{
  "n_layer": 12,
  "n_experts": 128,
  "d_shared_expert": 0,
  "moe_layers": [4, 5, 6, 7, 8, 9, 10, 11],
  "normalize_top_k": false,
  "routed_scale": 5.66,
  "lr_router": 0.00492,
  "vocab_size": 8192,
  "norm": "rmsnorm",
  "norm_eps": 1e-05,
  "tie_embeddings": false,
  "optimizer": "muon_hyperball",
  "lr": 0.00851,
  "beta1": 0.95,
  "dataset": "wikipedia_en"
}
Below are experts of layer 5 (counted from 0) of a mixture-of-experts language model. Rows are named router (the router's row for the expert), gate (a neuron's input weights, with its number), up (a neuron's input weights, with its number) and show model dimensions 0-191. Each number is 128 + 24 x the weight over its row's rms, rounded and kept within 0 to 255. Numbers have three digits each.
Before each expert's rows: "mostly gets" lists some tokens that are sent to it at least half of the time. This comes from a sample of Wikipedia text that the model never trained on.

# expert 80
mostly gets: " John", " David", " William", " Robert", " George", " James"
router:150145123118134155153171124094134105119168126152129148122129126153100141085095109144097096136114126113120111112094153093109149151118170108164138144147125120147129148126082161126144130109143091160148112140108097079094158158138109123096173118134121103149072137138109163130099088149139126106115090126136144134127178168124122130086150135095113097154094123153154115172099148115120134144101115160119131152144105174128072119155177161135089106113093128134101126127100136170129154176119108114163090117152112165142119137131141138149116116140085134085126134102133164125182153137121121116
gate0:117109142119151111128161112111109143136163115104132112148110174122119117140116121126155117159138118159107145132113116126134162150144160128125132163149105089118078124137104087152143122111129114105143085107177147150135150140154121112133124179114091115160132126110131122140119170136160114082182112114135137122085151111088157121091107181105136115114128105139111112106101164091104184098120136106092129157147116175135104166133118130160168160132119122125155118117114117139178104128101132103152164104135117128173133112105102121085118182106103148125136111126081167169137127146079090154
up0:133099116116154100096126133183154118165140101157110123139116092139138112124120127128149144184118117096133154139123103157221098136137061135106154093139144111125127132099152141102118139125084110134098134145110166081119148130129123159154198081092086100123116134119137142088099117160120121176117076160116139192139118173176129138137115095157117097140130129110093091103091118112122129124106119102169169157137147119133116111094096121125139128117121152111130134112132134133127112126097121139151139136140115102127138132165102105155150147124120157149145132121126101123149149157128118132
gate1:122095137150135154068134120105115128159144135139102141139144158163115154138095145158108125105135103141119173179088113125150117121106106125143128094152110155162111137092134100190137118135103149129119149192102133111119090124096161137135109128116128106135084110130117170087128172097125092195149124090121153140104135102144171105127092151164134130159153083122124145096073117129129128131135129153123103123139157136118130113150098127106160135151137150133107100126108120099145134118148114121125111099088103164148153112117142113162137123159106061114132134134135119124131141144144118204
up1:142127113084117092146145119112102133093149151092131142145128154111134124140115146126132119116130117159155132141142117146135143166127107140095179096141100127147123129132152107091127123116168109112113143115144119136125133149171138115136100113145114113172129097108150117120110082139129113166167132083161126101134135082125135132136128115123132120099132203132121167141148069108145090123137129088142109100132119125140151160122140122108092144108096130187126131132137161159088148111141150127155171187134170096097146127139117198131162109063143137132068089126104131149093114096125144134
gate2:137121133092133135138110105092136128109116157155102094142093107176132135162112106112112136135109089148138127157063107106142115119150116128077117141143081134087149155119138153184121161131149186108092167120135151144121156123137156114125123127151160121104127162143143114142164127098102119124144178095098125103135148078144123119130109152127163161099141115142086117134151153100090149137170138088136156127115090099110153129113112117146168134162111121135128109139158126158114150105120140144147111108110101079189174139119125143134141167137126151113098113166123132074111094140135107103
up2:121129133137085094086131140085096130115105138143120114152148098143098139114105118134091154113114117165141112145082112152126123156139150153092125117156056116092141135153130129161136142081083183143127131150139106099110132189142187141109172131144139116097084149148177100108145145118155133075146144091088114135143124116136079098105131137148183154145127106171086091143139131170106149176121139151107140112137110149118140145121118141132108133129139124169118112176135107167089145134156139128139109136104124120156133127151120147169131129117135103101135104114144121108131114134151148123
gate3:135124147170097130135165108062132128113156146106134143077125155142106129147133126172142116169101092130123123142126109081181109144118139154130119129138160135119136134147144100126126147146167147103147148112097145145101133131150137182122148120089130148117122123141158139126129127165130170111127132099064137160127116142143142070113133115153164100109107133123090071096140170141135130119139115129131110111158118146120111092119102126147150095125128167163113118141091110140142116074107112134144141071146110101134106094078111142199107091155148113112145098114154099141118121116170123146
up3:151125178128132122134150084093107143104136129106147147124113137160137144148149119140115094139124124125113143128090118089146124137118099131157104190158183113143142114152127085103130136126114140112129127110119099157107148136125171168116146136096134114164177145150136155117116141147145153124129109100069135154092127139183188090123175126140172118137126105118142136107121161152130126128121082114120136137157101146138111129140132124184160108110142159126095122144134083101153132075099118105099114099099097091109126121127146129130081102150158131088116107082122101094155144092152125093
gate4:123112106164130144083135158144120154100122113100151134082109117132169123119153145125154139143124170085148142120126114101088149138152122106128120186158128105120069134117123159143145111157124109158135154099140082126113185092146106143144150056126109131120130099142116119163120127127124104144135125106133073148155100152065141112121188102136113157135128110138103175142106157149148121141152105191126148135133121128156109136135100139107153143153125150107147155124140095118111109105143106076107135139167099138125097135146140170081129155130164128129132142176162130115139101136118135138
up4:136158131155131179106209128116136135070149137110143155139103107127131149109136120157113116080124142174136166108110142114105151149164137100079135096141149109114129121138135166139117130142145083119119133124113065104095137130121139075110204172149123130124077118129126173117099094145151138142135137111137105116139118119094140130105142106126130140139109151101166165148145122102120118136130112168151152116133116112120167126129117123136125135155098192104092124123130085176147143119155115124095115132147100137144147126125187120097095115120107151115107125142116126092093132161102112109
gate5:125114108108117132120128108160151134101159139101130092111144161099124172139131136137142136095125114137121131134141141121120118125090127119164139112148137159098133138113091194140130139122111096118105108170116116137129091116119128084115131125138107136131160132099162108206127116144110087156148141110139108134154097110128132080087135107097100112151124128173141139106067144141120167126152143160162155150128099153104119107151142108114069119108159139095135128149084157128143138132105148179144165142071102199110134101119111104142106149142129136130136124121111198144147127146145155164
up5:144139087151115123106101131121096107165162131141102108145117149158123119093101110116127156165116154120107127136093131114135095134130111151149111119093113146116101134125121123144113103109137163097141149135111114122156121098107162170115177171124156068086083144121168120123160126149124167104098167145086165183094135125126087163128107106151151174119137135105147096111118102118161126108120121135144116112118105120133113140119150127169161122148091105103133140115177141146119140121129114139129108138104148133132106167182178139141118141141120198131152118122109096083133105127143064113
gate6:154128114171141120151075124122133124148141144122128117107106125122108137169116127120133119144126110138134088149113129096121126116110116145133147101145142141101119177141172131131137128151077168100109168107121093143082137145163091134133121125109138136085077146134118136116144127145120140127141138125133150132099112175123094116173157128131159067164126134112078107150125072111186142156135124130117146159133133140129128135159133133093115140095152147171141118151094114109132106139187167119159109139151151128098097059119096129160101106112115134137100134180151184149122130081123165116
up6:130189129126145131091148132100128125076173095140111170151115150094111139134140136158135131118131119089176168132118116143136122128117131093124160149127104092121120133151120160206142090119144146173128143137163080130124122102101139091127165128101107125109117136097129129106156132149146178150143103112155138141128103128109160124102108159123122122151139099137142129162089123089129109162148095153132129155102121137114093165129112133113096128137141156159152101155096128118146065139133147107129093076161103141122080101120163140114143094102110147149133122078154147091110147147105154113
gate7:118153141154061150161170102093097139124138157127131086115136123097094163129103122083103114129111192174112117102111101124120146149092095103121109132160097183085142138126113137119134094119125163139117170086161113115110164121168168115123160129105192094137094152128141136151152182148104148105072113125110123133140079142133096102115068147111161129104136171131113112163151142135135163129134108130106125138133112118153115137142129135152134121080136120128123122117142133152107135146147105106161104128132111148134105155154129117145157111125158151137129079152140118147123107126120140113
up7:120106150144130101099123123090105130096149154119147119161152173158107148099107130178141124142126140135109094136124140138121117121092155160118160114107121151109147150143161088155121116134154145128130136115161118097140111102126124130094147084115133083134121113112120078123153118136118147171190140104145114089115113112075123142143132129114133079164098173140148130186111124129116090113140119104065100119119152168144147105140138097127150116135126110138114120151091119154128085102141140084123113166118144121107077136144129159160166075094142081102140107141146147151113145129170124166
gate8:133127159086107091084166086115136117134131128120161127101117132129112143116155113135123113113116153157127132114130061135169139148124144110160152139136137164117159093149140107161134093099111078119118151108104104137101136141127106121107164132186122131134178134124132130158082113115106138170141145150166159128129097112095169121081123145069089175163124121128148107095125113094122126117140131146136130148163103136128119100112180145103124123119113139129110111140106122138167134150160120132065118130115123180174118091115164123198168150124116127097134132128118131104132143150128101104
up8:121099117145159107127137175112141134094106121100112115101172164158113122175114131160133099135127106098147081133107130102094136088144144132139155112125127071155146120119180103100127124129069160129104156134138129137132129125175083137128097125108139117135124125110157146095154146115114118121149109100158101147148132136141117132162153152138149120096124133092097107140148079184120124148139155141131152098108143150119171156108137118141107126132204159129103134114154131108112134096126135102197137134115137052123111084135106098133141123140143097154112124159140103144108137094135169111
gate9:109131101107150104095139160150138136129116147153112116106168127104105124172103119122152116105105105172129133107134114133143112153143132138153159124131101145130181118091077132079136145145135159134109107124095196138138168160146129157150151068130108093112108110163148122158105135135131077163131105108163079143116107106094146113128079095130103118085132093133128116138153132121111132099172207106152111143107114124143136193104119150120128127109123161132121138126135133123128175124123139138140161121136123109141117125115096126129148123160128114094102111139119122157192083125122124162
up9:150130139130127141114091117141115132095143145131155121167092118138147156114135119153118135110142129075141098112145114166131155128118138116104164102164097101123124125145191118148152122122135146114134141096134074118140120120069141091095121154112134161139178116101123154109153147128125135098106129128150175118138156154184093113128144133120104116124128130135127126118109083130157087118115052134102120123126138149127111079189156112103121107137139116102156095133154127149128099153151120143103113123144128132120151112170138150073144155104143118189164095116101116094066147126167153131
gate10:126110144121143135103165106124152117109151081113166121118137129108114124133147133124102125197125150138142131112097181145144149128147141140112128105139083116128145125109126151180112180121134170126113163110117126102122143093137170154109087139095088136132110148114160104144129064108120158139127145127146164126107085087134133140120134113076150101140114151110106168105102155120147124130121119130098117101136112123134144157153157109106128113140120168142110108157145110103094178151118152111126113144131107088160159074136135080182193109139090144139153146133153149120092150148113095133
up10:132118110104107166114129087121106152108191129134077146143092116126113145121124113133105104125120120194144128174123138124155188151102119103105142164105105140129123137137106164159122095128122122132137134191101154111131139139104161097130188157082108181113145133128113153134097167145111144149107091110110157112134107135134146097094085155091133078169123139115143093099147125114156139143102087155134113150142169131128130128154136122134112137122114147135119132103092124162159143115155101125143115126135128130108110187162100142097137117099129131110103160105136132163160136113101092098
gate11:127140162092113092120162169108113133135136120117144130152134092108129192110085111146134163131146118133123114147084140143137099147123118168093155099162112095131169142138133119204128124116126181168132124153164122105108125178110147115117162151100132139124106106123112094078113112147127179113098120135107138144099100118170160092129133114124119139125140135146125107138122126134156113091104121147138123105158156131128164113135119140146161115140140116099111095148176136148116118125171117126117087130170104096166077162131118119129145101151139084086123127103162120189136149104113145099
up11:120143112116123089119122131173123140118098163123157137106148107117115144124143143136109154160121114115108139112106087125090114113140110111093135111137129150123138132114149131116111120158152135158155075161134111109108106193128158168111128092116120145068165143120077119149097077116115085124157107173106104097123167085119180112122103146100132124143112126154094156136089169180125098116108133171117144152141129119124137142138135132100123127147161158129100117125135145111120137146127135138129096108134128098102111118191154149161145150148130129143133157083161129176145160093093165084
gate12:126085144114111144148151126120114127170112097123143143120119148126110103127101122122133130114112139122126108184138129143166122131140161120143129080093166117114122170125115112162122118109122147184082151153155171120129097135166176114139131098128163110156111148139115129196103110099136142146146108105139116146092084124157114120141139118091109137173116100137150143107123114196141128141098091083140116086151124085130089143115179124148132140147097143102087137153113111118129150097129140121106111136148142086103112121134121143180183108120088163139137125118085151114151138171097127143
up12:109126147169131121137070111126091135122147069155141126128127100124101112148136119179111117163118145166165111164113129088145127149103090145102102144149149116136191115111104129128153134123162139153112129139135146126097138107115160098123139111126110141116109094156105183156088147110124138140103077160124147145126172121090113162124100134098112138151130087152186137099191110130117118129159094103125111133125148128145143125147142129104153128119131134132138140105117143140139095166131092109165106092107095124138108198124157118079137100138113119124114120122135107133200111104139126098
gate13:126092095152161120124154111141129121124110112106145108134123140101094145166089126111097150132126124148112130117070039140133123108118120116144162087110175134091167144122131091119142132089099134110131151110086113138105097122144108109134097148142137115156133146122085132130094114125162152107160144122142135143137144114158144147137199131117083129129142141098140117115166110135125156102115136137110147137135125147123136129117125110151205111084159147114157110119137164156166099123183105109130145167132110159173105124137103101151105107106131140138143111122126189155086154104121106151
up13:121135137092095166101112116158122136100174120151113153122143137170148093102122135135169152138141136106157092152158185131139131131118153153098079127099102114170100097159126158163119152165161115139176073179171123134157129135105168175130158131143114190089128106136152139176149081169127145165104114125110107116134101133107141121138073113148111083126120129139125136104100114128128126113118127127137118091147119105129112095132119134110105128151113127143079130135164106133132120122105127155097119088105145104140161117129139149121093149138115134134130158111100084089123117138149109112
gate14:136125149127130105130135103122135114106105149108138121102139200115113118156088107118151126141132103177094092129140099178088109158152135152118077145115122107140148194121127125122120154153152194132133127133146105124126147074109125112120129151134124142140132150152121095130090125135156160119120082104129088138112092091145109176124128162122113120129091100115110133123164120132148122157100114082120160159125119120138118133139168117177106110146134103111142111118109155142111177113139154167103129114119132128155122155096187157099070115096130128098080128139134119149089121142141091155
up14:136135133091120135122126111111140122136141155093119127138150203097118141127092139108154147152130103157081120140122131138132165120077129157088103151096104120133127134134117128108114137110164167118116137138100134143144140076108086123126092155106136168116094134125166098144118110128141125131122154082114152150086125107128106191148167182142114093150130153096118110166176127126143182170115089124124164097136113129117160078129164099145119132166139127115143114133082122157118178112123142116112146133152124117121154102086127179148103095128111096143117097145144139119123096128112097147
gate15:127134173129181101127119130153143138130109149069182115118165107112132086137114131125142126147115153164148098120122144139153136087141062139112135115115108129135111155107198124119120154131118150118114150087123116135101098169140103166138133125084134122080125159169126134142119145094098104152078133129150121124121108131094106164148145169092129131113105133123108117132130078144126136143137125077098141116137096158126143158172081120125156154136166151150085124121110122151115115107137140133114155126128125090150095141117117165146173121133167111143090118162112072146140132125106134087
up15:125156124145151139145089124123158121091114158134100140128177102129134152170166141135136135105129131131138130105082133141132111107134149127125151113132129109082093148132125170105140150102136129108064146114171130137097111120096121125142099096097117143118106114137129099115098116115152110130102095159056107130149133098112133099146077144165150149136145113175108129122170134156141088149135137146136147131116150138121104169102087137099189130128117152122138146098103142145093142092164150124128161138081157101098161097113130120119109124105115140145087121144141129182124180094091174131
gate16:134161137156081161132124144113115132168124079132107107114143146157136128144125133163143112161129121135137187150145185137088087112124107107174143170136133119134078130100114133130104117129073086166119099120169107128131118096138105125133150128146135118163121133116099104087115116185088174115140162175121131169123109126146147129133127145144118113124095115137158180136153131117108134128116077111127128145107097088114133119121148113087106116118123140143110125141143134096142129158178152149142161125155086160144121130099133117150118150065100144163132169114131151163136124108090090132
up16:131104111114117063130106099119154122163133166131155154141071110117136182143093121111134175100143163127131093099119127133155149134142126156109152082106165112145123102168133104115139152143151183100111153086093121133129110106098140121109112097111132119105123127145155131154157176099149116153106104103123116097128134137143085126137139135103178135161169146113107086115115090111137137126147150175126121128151166159130167090155133132149152162103150120135137131110133146152130125110070115102115109137087121121115095098166135137115167140153148099094129098144111155105087122114152158118
gate17:120142151133124115147101117104101122156134108123145107099128141158110142106102131121116121147126146117116110164119134117106130094181143147122150104133152129105124120123090164152123104149150151132199155148110128122115083118145129155116138135104139124110129145156123110158105116127099129111132164083153176127130109133105091089099118135159115143169142173100119072106119121096163152153122124115176156168115130127132128118103098131178176116121148154136128141108161095171089133111099112133109139164122099126181169106091077092195104083096126122127121126155152109116103159115127101124
up17:122089121126179137126156169117143159085173077089114151129117098106120120167117141139108099126118132173083119120131128100130127101108102116111124162125091137114153160136121093117125157132126107118130128121174171114152112154091087152111144091181092126128137124180130111139121165159157104105152111148109106145148109094099145126122138116134112136157122143121152164185145133150119140146110120080114106154099149120143137104181179113126078112146131112095162129124117124100145095130125111116139171115101095095133166100145114113147140125150130133107146150110159170130107152133168111162
gate18:121100130163159089152098091125130119112092135117168109111085120142149188164136124129144125102109167091146114126146108115174127145121154104102121105073122119113101145118124076099130098142149128080118127123139128124133122119086113137098163114145160134134143139130116143158157122129141074139140151128122087115113173129180134117115138127136109170108116080111134171104126137093128118150108096110103131076153117141113133168156186121147129125190124149142125135142125105132124104190092099123115133135145135124179120155123149157122112105138149118114147140079132159152139174142145092139
up18:121139120207112120148140123109086130155134092118109102126159113132170105185156139125129094148115085152113100141100103111146103133105153122147156173135142140127102152134149158135130145106107153165135139107148152132123131139133160122175133106140116121115135118118131124126076135152133207093150127086118112106120089097111146157105117084157121137135118137124106088156097104161168145137165122084130130148135115094125143115066061131128118112102121123135147121145122148123088142117138159113130109136149151120107105123121068153138109123161107118124138132158060117132147109131157122108
gate19:123042139136138119122142092119125131128132158117125107122156172111137102125126112199091118118108079085128132148137104103147148082125171123168125069116148136121070135145151159149126137105114094156107139105144157139109148136149110106140144093125150097140152178140146107128115097154076122122130136140112125129124137147168164101105123135118184130156130131144074128090144135125127141142169118146118160133143149130125152113124093126175096139135155129151104106169117126107154114093153127108104100141122142098125121098123100128165147078119116140119134111109105182136104153112148152121
up19:131154145101137189139143144125125136135107084146089158101141120134180127158132135135140133130124148103105098136116106144132119130143120085090093141190116076110135146128163075115138136134144169139109054127115127122136092194113146197129116125125161120124120095117135119186134163166108132128132104154133097140101129100133094140173120140098123095117126098120148104140104148155177116120104091150128166122091133132141130140146115118071139102118139150123156136117155124147095125127129111124123142120120100135129132130141145153075112132131119148115067146107165101131142142122152142093
gate20:121106114109129170134188094111119130118112153122165143120145131137117115136140128106122156138115141119105132149146111118180153128146139107161161171130097108084132092123135099149117092070133173147113106168092126114153101116140130172140112124092068129125107103111117122130147104144128113148120090102138123137155186158111106115120144105147138136150139142112145167142143123173124116121136142111129165136100133093140132111129114139103117122133157103085108090078132133124160155116143091097115091156113117102100152146165134126138108201152121144143086079110099091150149125168082116113
up20:123093142122150120155120166151082126167135121159174155116116128097118084113100131145143119157134129090102120161150154110134108148146107134168170109118113164092081152133120084152134106145074093168145096126099145108144114116149138129119130107121123155150123129119127116141145145110087112152164120162183108117153084183116160123103160105103104142128121130132140143099106157145103138122108133202147142148099146155135127111108121125113113106127173127094115122140139118088135133100147124143088129136093151112143164076110117088138134191098127121145117132105120134134133161171101136101
gate21:120138139168116131099141178149107145106117164135116134121107145125165138152107130146135133191117149131108139139118115117118155088128178149140114096104112139154112164171151174159123132131148174084100146129133109088112127168135058141136106068148170079086164157128169128120114134111131126172106123099141136132127133096103093137111126161147136098157120153126144104139134118130145147183119148154141114130105100123117127146134092133114126143109122107130091119153142131169095104100123098132141111122137141121118071097167089150137126131093129098107100101125099149152122098078149131139
up21:125122104071146158150130109145110123153134110113150140139130123135113082119182133119109161081126091161133139124128108155117128154097121105102171171114105141134108117093074129096127131147102122182159104127128169152147096088163189087130164166087164132152111101119119140119139151130118162073150126158144141117138164127112133091167112099129155155151125106100135136146086151113119128123117134084128127110143139104141130134124132122160147113127128187091132144101097099078159111138169151143107136158141148139121154164089129118122131136156136122165126166129100093126149127153126130130
gate22:135116132077111119130151068149157132130123156104142133144120135099112125137157128088121143111095152127121173130102091138127134150085080104127134181132164141129102157140109091172131128126130146138127132122067116112138128108149143142126117170146128123104115128096133174116106065155100160124129143138116127122160071130142120165102136112129131148147127146126149102132134114075094121100096116130142160122127096137127150124106128119167093124147074096110162101170138108183124146121112135152116110144164118157144130152099182099125101120136127119163153150105169173119150088166139096123
up22:110147119125132120108142161150094103126081128128127143164133085152122111138140146124131107177144160157093092150138170082137140120146105121140124089149082159146116104100130149100111133118115164132123152144182117132146127121154136119152147108088119132141124100146127098098171168136170101117107139126059147149159153123106113117140140124153134158102144129079134153108094125157168090162144136126131098106170167112120078136139134120089157123108144138134141140095138118114123118144112118062171126105117131161086142173143092166136092119087116135118134110156100096127100127144117123153
gate23:124146146151139132090099134097156120167141126135109121124113132111144107170130137096132131133112128091136130112134133123138123096142095118157114129098110123128166134113208125152134123110159164138186146156132154114123155147158129129109080108102168147148139139121114160112105134070136100149101130104198151052109140135142159149137129133161090189125155136122135100135125113137088109157114137161126116108137129116123102187118099106174152148141123151136115112100137100132141147083129127123144133116097094112185082159134121099154152133143144146113125130129107089159145114120099097132
up23:133098140120092113100162128117155113147119133151125112100133098105102136115120118092133145119128138110117135135086158120122115135102132087148133169129125134130143116128140111102134114081090153124141142137107100085111119089094104140108119142097201147152154136111169142135122218112153100144102140130134166114118140150112110110101096159165115124153139153118133111132155141124100119139120152158150164082140117126138124165125141137197121118119112150166108126084084118112116122109134124151166153165121113097160099184127095107113151151121150115124155144112139171183179137105106108111
gate24:138109155104124131114097117156071126106161128155087118120110141153114120133164137131153115130119147151113128123073129133181134068184092111120126082151180118186118145118133124139151114100118114118127111160100127148124132108157150154122104105152076106128176125147114153169188162150108103120140118151128146102122094101107130113141123144147113113153161100085060162090118125079152132120154132130149156172124141092124107147144134125145142122088140103102142131139103110093128148110135128147140146143098119155135112122141138116156107122135135158113169136128119184104112140088119137141
up24:138126144115091117165174111167108115129168155149113141136119123080115101115149123141129139169145158115091123141119144109169136080169135118164138155117174084106125110137122139122121116088103170129116147096132176131135120139116130135135086128126125118132103161134119113127141117123127122088160096108160109163109144160111161095141091175077052084177159154066163102113134102149146123151132131116096144123126111162133111129130129133175132144107084139122126104092101149154124137120133119130139138135099120104141119139108079146119130137084134170172117142119104140141126146123087117110
gate25:134125141136154143119103133135132137146101135152091150143113100103138078116158117134145124117133164153104109114106132152069127139160156145074098161111088110133139119147117097091132141176140104114111077107111153131149109129115161142117130183112089134133137121131095119110137149115138082104179122175124131099163095160178097137122130149131109140101108102112190135127139115124105113067150124144137122135113109108136167155119132128181138107136130148144143133170160158134133128111125150111099179123107148094164139136148152145165122094103140120118114171133162099127108070150144103117
up25:118122135121143160125136102173103133147094095141095142146160106071144117157103136127114137101145168162106157107123133108115115147103116147109109149108116114159088103186103114119137148128080110146116114076131130135163119142128145143175144129135080110132143096147131111121145086125140127070111119142141097142130076179131082166153162105121148142117136091141150167149114084164145126106115091114096092099148142095136127144130124120148151121144135135139146144126205117122137124159074136178113158101131133132123121151153119126106162149077151129141128140121121142158113119109129156096
gate26:127122122168097181125129108091108123107156130127141137147126161106081143138106134088123116136127144103159165185105129106143093161137101145133130097151105135137143106122140158178138134142149143123147097144144123113102142143080156119128128107121116211150096128139135158154155096151132087100103107093077120179133134159126119130112143111133129092118114124138172117138182116125119119101115102149182141102116096125129170094110125126182139124107103116060151133124105139124096138155129120132117118122135100127140180165149142124090128166117117109135093101090154126147117127097115115115
up26:128150132111148111146105136125200123119136109139110131151152169092065123121132135133098096106115136110129132178123176112128123106106075143112143122131170107106104086132131131108137133094112118119101116133114157115139134123095103115099132145174113172110082139135122082172110103105121112130163146170143154142149104123150133127161128089116041111131105130153132100156128120140124134092103136136097140131150157152130140135130146126159100145100097136104118149137125150113107088108105137170122110123146119140126187095134135161157120143103152128148086157131144154174151159151127154180
gate27:126125132093162133107102143144110124128134149140131091135103143129067145144110112091127122141141091119139124117143165169149153109094127131106159134123111148154156177106151161168129129151129179094064168155107094127147145101174172102135133079114161129112100146121112141143149131106107133166169096104188116170124159107097118104124108118115087158152127150127112104102152149079141111128142105103113129092134129121097136155101117130123155128122116147137120111140078133148152163101084144097144134133143140124114119141145106148144156126104090108165103118075148154096152127108131106106
up27:144157139122133147172116167083124114132159126132107125073151132123140122119124117145133147164137124117144120123183110076171101124132150140116146128127128105117087096151127155183130135124149125175123149111150147121139082129152141174140139125148122098121105104113139106116091101175087083128099154112153133141051109106150146132123071110120136120079111133175183123124088098145125143168140112152149118126138140117117109121137097125119132140104124135128077135118160159140154126091078162101132125125134154108155156101101112116128167102170112121141122146142110137187112116122125138107
gate28:126131164117115100105151109141169140159139149100113129151104146042176150165148148136139115120128135120144168100142142116130117078134100152109124108140153095125124125127143113101134149127145138127121095119147127135117141168135118146120117123116122113148173166130180145156103124098150165128128113154101121135127111098106114152069145149148125144142176113112152134062151101143127108126169132137168152098165090098128122118102120126125134120169126148125161081100134123099137153105142160165096162131101130131121146115166131127115095160152142086081107120133097123126063098137140150084
up28:137121094143125175158150124128085115098124102142101145123154109136096121099133125132138126116122140142117086133125126101147137196143212095141120118134129119156120094146070161114128066088119101118109127128159143101144133118142113124133141111148131119129088138099106147167139122158155118098120124115123143155112128157136167099154110087132122105120099118166147108204097135130111124146085092104137105119112144111144128128158149119116114131089125113157081160139134120172164123160105094124177098121173165133102129111135100125115175138117094126134142152139129145144145158150154122165
gate29:123117095122165107089149114140119100095138115150159130154127190143069128125136113132121104118115111143162108117122116117137146132088155112123120130119095123141119099129085169134137111101120090168112153125124109114137153090135132090130144141128166096098132130152109127147145142174128156155137097109132127133123150120095145124111094121101118121125148099123136094148113130137141135165138112096139152134117128136114114136100057154111148123123137118107080125166105148164195066128139120062144103152102146159161103137115111166135172128164099140119143146123121163172173142109118146065
up29:109132139116073113168116148146144129102099161122119130136167070107139167130178153117122150158125146107127150110111117146127111081145095140112125118143164115127118120131170114106127123125148130114143105158138154150149134153092128144114101114131105140146146096070154128169109142103117140141141172178114127149126165103122120158139132126155134103109122125095083185098132169143106112111134123140108112115134152131132099128150139121134136148129063145112179116108138115171064133119140149201108127089094142103106149110124155138100086127104160107133097106115111136091101123159154122162
gate30:139096106058113134107137132123127135126161159115153122124114159135137108100129104150140105104127115177149114166156118103153123147114103137116080129139095107124139120133108173104141138128121130082139190142141130132120121108134127109121110158103173122158159184130138087096121180142090128150163145130134107160151102133136093079112166142138112109121122103122164086090169114155099136107142139158076096088140100100121130145140162144173126130154123122132130123101114138140111149115097148121105128149122074148153131131135126114150154117111152108159123127166133138173097145195144099106
up30:118102140111094123112130151113109117115116135132157108113135154134098172168125136126125112118110133098149101140132139106127141143072094104091134105146108134114150139097138163141118149053090157128116108071132168113144119129109160137136123176109186123079105122095094104136160112153151104112163150144160120188140119152133159098133104133118120128163126126135071189120136147125113164142105103117161114124156103170123157119112132129103114112137147138158136115120131137138125145163137157115134134121139159124130145118118108177129127108143092096162125188129126137150110093153176089084
gate31:127110156125127152129160149111128124092131147105076106143092102097108127157120134136124102119140123155141061143095164131113135156078109108093146120131113123101076111137116134125133141127080165133141126133104118122139138154158116134117152095179149169148116165136139101120155120139102116133093122138149144152194141117143083118128102117113136123135127110152094114104175136138120155138113096106127085212106137159133159147115144131083090102133123128176155122142100109160161143155130123144138157140118140139147158139149093108131121124081142097129134134113139084175113084132131118085
up31:113119106120192127163086129108160135094151127147110142114109112114120085139130128146109143083131121094117150133112154089130149102109118117099133124157155112111154144105136124159129131154142148111112130115136161163124134140142126167151140098121110082112116121174125105145100097090136068176142132099083140150193175105113140107120116176146109155116119106149081086139128153143123089148145115127093176115152131109140147132135079132149145157133130149101132116163084140106095122132116131141132134107112132107147172177116125158140101125124156115120102143170098174146142158146099095150
gate32:138127153106122135120189132121163126123122127128152137099100134118122136059167128176128136126120136117094145156106170139169110121114084116151125180157097115094101141105148128088124151142092111150134128135142138110130138161114110126121145146095131155133127127137154145124099152107142143160129099149141097152170113117110121093081117159115092100147151139113122131129071161097113111151119169119109137164127129196122127172136137133120105111134115117090155134080125150119190130159133134176145108101113088142129107113107139179148132107127120121101116123112134141172129164176099097090
up32:117116130131125141149156095144097129126152113150185178163151115126084115080104114116118127126140162135150139125143078155089152176113137101123145117115142150117079142164115135106133114166115126119126128115142116120136088113105123132141098143155115125093126152128135131135172078166151136107170111128051132164109078150135125140087108119136156082115135143132118167157155160103109140094134128122144121133120128124150144051116159142134106114114132093119162130142135094098129097142176116153113123101162154157132155114118148097126159124093123170126124125100153148099098130122088161108
gate33:110112136140139137110128136165113115098162118114122116132133130150100150157137130133139165094136111149101140169085108104076130168143121139138186086086156088133140117087157096123143134115179140052092153112120161147145125134133140124123119136146128075101104162145114107151082126125147082129130148123122121137168144151164149124105160120127072093140136136168139120124124115118125119145124123124129116151089119119129117168169089125136126125076121129104108093154089101151109153105172109147153134143147120172115149104117115099124137146138134112102140103143132167177185152119131104154
up33:130135087171127135133158112140126134129194126081113115133128123135079131210101123174137118112155123124099105107121099147130104168137156121163183133059130114144113149105130110085131160130137144104129142144082121145172100121115140128150119157107164089128076144152132157118104108111181106113105122095129113139118131159141092110126147150129111108125141128131137134119092102121134087142124126129142101106133105132147116147103104118161156104113166115154125132167137126154121150115117123110138160135145123154127110145121127114126106118143149124085128132130151195179185085092125103153
gate34:132131109086145082105122153140120136086132162106136141119103133156158134153147120170133123143132121128124130098131122080163120131133109125106096117138133140113124120111123163143132151162179156107144190118102123103148172127121084087116138133112105114142135139168158163134144093115143098159102151156188125145104153092119146119128117142076110131127148140157131172101148143116147129142100099122128093114099098119124102151137155148108144139137078139168134137170132152168153095091133109136169089130111122131116135103083162126104073146081182173120141141121102128099121107150141103135
up34:131106142139128134154103127114147115137123134122190098100148139136144128111113139096155121117109135124137108174158149120075145099111159138153142141115093128153081133142123092133124114142118089120118100178149142161126063107126124116121109106141138164094154119133114082131149171141115150116140150120083116135103122116127110104078170120183134096179105112141098085155157118131145149120121113158132140120162141167117132106126104125166141110114153126120129108121100135133129150205150159151072130125150132118127134054184115159111127110122094121139109113157116136147143172144129117116
gate35:134096112126107133129122124118155134104198146124091125138115144173111089159177124143161119096124152125103115132143121124119084164131130116177091148130091111114086133096167106094128148124149152162104147143119113117122145191163170114155102122174152132094114128116160105101095129114131106135101139112121093162141113100150176141137082147099080113101151107125079127113132115133099113142101164111157153136125091146137100122086156148147122138127098156151105153122134148121123106119106119170160129119111098151139151139126098170160120157133093145117089152141111138107106151153106116155
up35:120098136101128126111163114090127134095127110111122139145118107115146144130127137117122143109123137174100071165136095175123118133079125079137158179146118107136125117153084133129118141115116149170203144142116133114116135100135118121110150156138124095156172171167133105108081114180130111145122130136101148122111104126144114127103130126092094095133138122136137094102094141092135115141111147138111117146137108133145132165122121136110124130114154134142133147144122139081117153092139131141164166087168105162119147146134139092136154184086133081100122192156174126148159118140112089096